Experts of a small language model.
Experts: 256 experts in each of 4 layers, 8 picks a token, a softmax router.
Below are experts of layer 3 (counted from 0) of a mixture-of-experts language model. Rows are named router (the router's row for the expert), gate (a neuron's input weights, with its number), up (a neuron's input weights, with its number), down (a neuron's output weights, with its number) and show model dimensions 128-255. Each number is 200 + 40 x the weight over its row's rms, rounded and kept within 0 to 999.
Before each expert's rows: a language model's description of what the expert responds to; "mostly gets" lists some tokens that are sent to it at least half of the time. This comes from a sample of Wikipedia text that the model never trained on.

# expert 9
Letter w pieces
mostly gets: "w", " w", " W", " We", " we", "W"
router,249,171,223,264,166,206,113,170,168,203,260,193,166,183,172,137,181,190,179,242,141,236,183,240,197,216,168,249,190,223,231,235,262,183,260,191,206,162,182,221,230,170,207,128,143,249,151,200,203,230,184,160,233,217,208,131,173,170,221,269,267,136,142,256,230,200,180,237,265,141,137,150,198,201,206,141,229,245,174,213,214,213,246,182,204,160,171,143,161,199,167,152,197,224,251,203,195,159,231,227,218,217,160,128,201,200,141,189,194,182,143,198,255,191,205,170,216,152,147,247,162,199,242,230,228,157,228,180
gate0,232,201,245,183,234,157,176,213,191,204,221,213,257,185,208,193,177,258,193,204,135,152,189,153,171,138,192,163,158,274,209,185,223,220,126,176,92,254,197,213,168,205,203,257,172,217,237,223,200,148,193,199,214,136,146,262,234,212,124,229,172,205,138,298,200,196,205,270,184,252,227,234,214,194,241,173,161,176,161,149,225,141,227,250,133,188,240,231,203,236,235,198,218,241,144,171,185,218,261,236,212,147,256,276,188,182,323,265,230,258,235,181,209,235,180,150,136,244,232,151,199,149,205,263,201,181,147,175
up0,204,180,208,261,265,244,204,226,263,214,156,134,195,109,154,150,276,227,246,169,235,113,144,181,262,132,174,153,241,239,227,214,128,165,214,208,224,140,168,188,231,198,176,245,169,261,246,190,248,168,273,175,169,225,140,249,200,226,197,213,189,232,182,287,292,205,262,154,100,198,209,172,195,239,202,176,286,279,194,129,164,204,271,207,230,184,213,179,225,159,169,165,212,187,166,161,203,208,256,193,169,131,326,240,199,257,261,238,187,187,237,166,178,164,133,176,188,270,174,191,243,134,174,216,192,188,144,173
down0,206,164,127,135,238,182,182,263,157,174,245,181,263,218,208,150,247,220,173,245,123,137,254,205,199,247,205,176,224,212,210,214,117,225,204,268,195,224,135,264,171,194,167,226,151,215,166,226,156,111,201,182,186,137,135,215,112,201,212,194,182,211,180,227,225,167,205,266,235,159,251,190,183,189,214,226,176,243,197,243,214,168,263,232,188,195,184,188,202,137,185,134,217,181,184,236,180,169,249,213,192,189,198,222,187,180,177,241,198,205,190,251,197,171,212,131,210,251,222,219,197,213,217,218,185,117,254,228
gate1,124,223,147,185,244,127,168,123,246,200,183,194,221,240,196,198,235,211,198,157,200,173,180,252,170,159,214,201,210,146,186,195,168,198,249,169,150,248,161,152,197,228,221,200,250,185,231,213,238,218,174,183,210,178,178,213,190,215,114,184,146,218,202,130,118,313,216,170,224,286,231,250,233,150,268,181,228,177,137,170,147,194,217,185,219,183,228,195,284,178,237,138,207,238,222,121,204,158,162,224,204,270,182,187,148,199,176,190,187,123,154,182,238,185,186,226,243,174,221,249,190,226,186,143,171,178,191,182
up1,237,236,200,162,183,203,275,226,208,198,230,141,154,208,232,220,272,218,161,166,236,161,210,156,234,217,209,174,263,230,197,202,283,84,238,180,113,215,193,198,169,168,203,192,234,185,160,236,159,158,199,202,243,187,203,208,221,205,179,205,219,186,207,266,218,208,199,219,133,138,161,182,227,182,202,165,207,213,214,208,239,240,221,163,141,194,140,122,157,167,214,247,234,187,166,196,167,242,162,142,164,161,260,79,188,195,150,121,123,247,238,192,172,174,162,224,181,251,235,247,209,155,201,210,188,156,197,209
down1,182,153,143,268,190,191,125,215,282,141,206,168,270,144,242,191,193,206,203,220,120,178,168,237,195,179,210,201,231,222,227,163,181,159,210,210,227,201,164,220,220,177,167,169,223,215,273,255,214,281,201,248,225,202,279,185,230,232,229,288,140,260,137,218,179,211,217,176,216,157,198,133,243,221,215,96,137,158,281,179,228,267,190,182,256,205,240,273,220,154,160,171,190,198,219,268,202,148,195,182,171,180,256,182,198,245,154,176,144,201,219,231,186,201,159,194,145,239,176,185,220,163,226,94,183,196,180,153

# expert 6
Short mid-word fragments
mostly gets: " Black", " help", " book", " match", "e", " back"
router,197,81,204,134,178,232,142,201,157,137,250,180,152,191,233,216,140,175,187,166,143,213,255,207,208,236,234,126,187,224,261,162,239,218,275,176,174,238,253,236,247,167,182,202,135,192,185,251,249,244,214,141,233,236,182,239,123,215,230,207,262,139,191,218,201,229,153,241,254,175,165,202,199,180,155,116,192,207,204,213,215,237,155,194,237,228,203,249,159,182,176,233,245,273,269,149,136,227,162,194,216,198,209,202,193,221,215,213,230,237,168,187,204,116,218,208,157,200,199,178,214,226,243,147,197,150,197,177
gate0,198,158,216,257,182,208,225,271,166,190,245,213,248,233,141,304,197,195,195,157,209,163,249,124,202,261,191,243,152,232,204,236,201,211,205,164,254,187,212,168,153,193,210,186,235,205,222,214,134,182,280,180,267,205,251,168,199,200,201,199,199,154,205,115,150,208,162,186,131,201,166,230,248,115,228,241,160,195,239,160,238,229,234,116,156,167,219,183,240,237,147,200,183,175,169,162,234,237,163,173,169,235,248,249,208,173,286,193,185,173,188,202,208,202,184,282,230,152,193,217,181,288,252,109,165,187,267,230
up0,256,197,153,232,199,169,220,226,216,139,191,190,222,134,260,220,243,245,211,191,161,177,160,250,207,173,288,185,148,168,198,200,209,214,163,136,223,215,244,85,231,193,247,209,259,173,183,189,228,228,254,161,186,191,259,163,243,166,180,199,168,218,188,196,166,206,222,141,163,207,241,175,262,220,259,200,236,184,254,120,142,225,206,269,169,233,174,121,294,173,203,202,142,187,185,216,210,194,203,254,147,241,173,284,212,203,205,194,215,176,189,236,142,206,210,239,175,130,172,235,200,196,186,156,155,196,243,192
down0,258,212,169,221,154,259,70,148,204,225,150,223,242,231,177,216,220,237,232,98,182,212,242,199,181,178,159,218,190,258,172,220,299,161,153,318,245,233,229,254,247,141,202,180,209,199,152,169,183,223,151,227,181,203,224,281,282,219,256,163,181,91,173,162,220,150,213,214,167,199,151,241,194,197,187,174,178,176,262,249,242,241,148,220,218,138,177,182,201,193,214,199,198,198,144,188,246,243,174,286,175,220,252,181,181,237,262,191,267,159,258,224,185,166,195,231,170,127,198,196,195,211,183,172,213,204,246,231
gate1,161,198,184,150,145,146,176,203,263,197,297,238,212,196,161,192,167,128,251,220,216,138,260,162,206,225,191,197,219,169,234,165,196,230,178,228,182,234,191,109,230,242,187,212,178,220,212,193,215,159,162,208,178,283,174,212,162,242,154,209,221,204,204,226,163,129,230,223,129,190,152,209,184,247,227,185,135,126,210,182,202,167,203,209,189,248,176,185,205,176,224,185,222,309,292,174,139,179,163,217,235,194,170,228,246,178,220,244,267,224,197,206,203,150,234,254,170,172,208,210,163,199,193,229,235,201,193,186
up1,188,134,166,125,239,217,206,190,191,237,187,261,218,199,167,177,169,168,144,183,169,234,214,193,174,178,239,201,222,147,198,200,210,219,233,157,174,137,161,189,217,226,123,126,172,214,166,193,202,229,216,152,201,214,162,250,134,201,192,216,225,165,258,225,179,230,198,251,180,231,181,247,227,176,194,187,158,161,219,273,255,260,157,148,222,233,168,196,249,215,225,187,192,207,232,179,213,173,97,239,258,199,86,267,224,147,223,168,163,262,224,202,230,127,167,227,154,246,262,142,189,172,87,145,241,167,204,243
down1,174,190,187,159,235,186,201,211,218,232,206,187,247,223,191,165,185,145,159,187,144,104,154,206,146,259,224,200,165,184,184,199,230,209,209,190,187,191,245,162,183,195,179,234,164,214,192,142,254,160,254,237,134,147,209,175,175,201,244,215,198,140,171,187,212,216,186,194,262,181,209,170,208,213,216,230,182,199,136,193,206,175,239,170,177,267,165,256,257,258,159,177,176,276,225,199,199,277,165,196,214,218,227,160,169,173,125,179,297,211,266,172,157,259,205,138,253,231,210,186,225,210,228,255,178,173,204,145

# expert 34
Plural and verb endings
mostly gets: " services", "ities", " people", "ies", "ations", "es"
router,161,240,223,246,204,240,191,233,145,182,208,244,213,264,186,187,186,236,142,298,201,243,170,158,222,199,222,152,161,181,276,128,167,213,252,161,198,146,195,252,219,261,216,144,179,182,186,148,228,197,236,118,215,220,287,182,267,168,246,138,180,181,196,151,145,178,166,205,217,206,174,265,199,177,238,177,202,251,157,184,218,250,227,161,158,174,253,269,219,146,245,169,220,271,234,180,186,168,215,211,167,217,202,233,187,147,261,224,103,209,202,165,153,191,293,205,214,167,202,264,246,253,156,173,244,228,184,230
gate0,264,219,172,197,226,171,182,186,133,127,285,199,262,231,169,306,213,257,208,245,190,251,223,201,199,163,217,209,157,139,206,169,193,177,171,125,198,241,184,221,209,183,173,195,205,218,246,227,150,197,187,156,171,258,233,194,249,145,219,191,259,159,127,184,238,140,188,317,190,175,225,243,131,232,227,288,235,168,244,156,228,176,189,215,232,196,245,245,212,150,239,231,132,129,218,182,236,215,199,186,248,186,125,166,219,205,220,186,206,182,172,217,192,137,230,227,259,246,203,146,208,200,263,254,206,215,215,217
up0,174,204,122,167,205,178,176,194,212,181,213,242,185,188,172,187,218,177,193,252,224,196,154,171,214,193,156,120,186,261,181,248,221,208,199,140,212,230,234,126,207,204,204,215,199,215,253,140,165,227,191,184,251,181,211,137,247,208,197,231,239,140,165,223,124,205,173,251,157,179,259,193,173,151,211,231,244,242,197,139,211,147,191,241,242,217,268,218,250,157,260,134,231,150,204,191,183,197,138,200,165,225,169,275,199,217,132,190,235,197,240,156,185,205,192,188,198,180,161,196,192,196,253,241,187,207,252,202
down0,217,233,243,225,186,184,158,186,256,200,251,220,288,199,201,192,270,209,217,217,232,183,146,198,240,137,282,280,248,143,224,202,201,238,268,128,248,258,143,222,176,152,183,194,207,267,260,194,197,172,212,226,151,195,183,205,268,198,221,167,191,178,259,278,214,237,242,219,225,234,208,217,167,188,241,194,221,200,214,225,194,224,237,196,180,195,222,145,139,252,300,190,256,211,198,215,168,162,122,141,258,195,218,206,215,181,244,224,228,114,235,171,219,163,182,224,176,208,216,133,246,205,163,177,206,221,230,121
gate1,188,192,112,175,230,257,207,199,244,161,186,189,131,255,232,252,129,115,161,263,187,155,238,202,168,165,256,180,216,186,180,208,192,241,224,146,251,102,246,255,148,168,266,223,169,224,269,201,255,213,192,204,285,270,285,194,324,206,150,171,173,183,265,192,197,225,165,211,218,171,178,187,209,131,213,192,217,206,177,169,213,134,190,263,247,180,260,196,185,183,139,226,221,152,213,220,162,246,321,211,196,176,205,180,180,169,210,223,170,201,192,215,202,185,255,227,197,181,211,172,219,179,234,240,106,224,195,177
up1,182,236,243,197,261,184,181,167,255,260,206,161,212,219,329,108,236,188,241,219,207,168,210,193,240,108,206,240,228,155,175,163,233,146,216,174,232,185,216,219,124,209,297,214,232,220,157,247,185,259,214,113,199,138,208,226,286,188,168,145,186,190,166,194,199,75,134,201,213,271,208,151,243,217,167,225,285,191,239,198,182,175,218,177,175,136,147,243,186,230,182,348,245,189,209,204,215,230,246,164,220,156,249,168,261,96,156,233,290,193,187,241,152,188,244,167,254,140,241,227,236,192,186,215,217,191,249,182
down1,112,152,131,239,230,292,242,200,159,159,310,218,276,203,140,234,123,190,266,215,163,180,170,168,225,234,253,226,179,120,228,178,161,224,235,128,255,163,239,240,229,153,145,164,91,160,201,185,211,89,177,218,155,196,179,210,271,189,254,231,180,189,266,224,188,152,140,245,177,267,245,217,216,189,259,273,216,222,144,195,204,235,152,222,176,168,203,212,175,209,159,221,206,165,198,137,210,175,205,220,193,276,138,272,206,192,196,224,226,186,201,219,245,151,256,273,246,153,252,216,218,159,189,125,131,265,211,179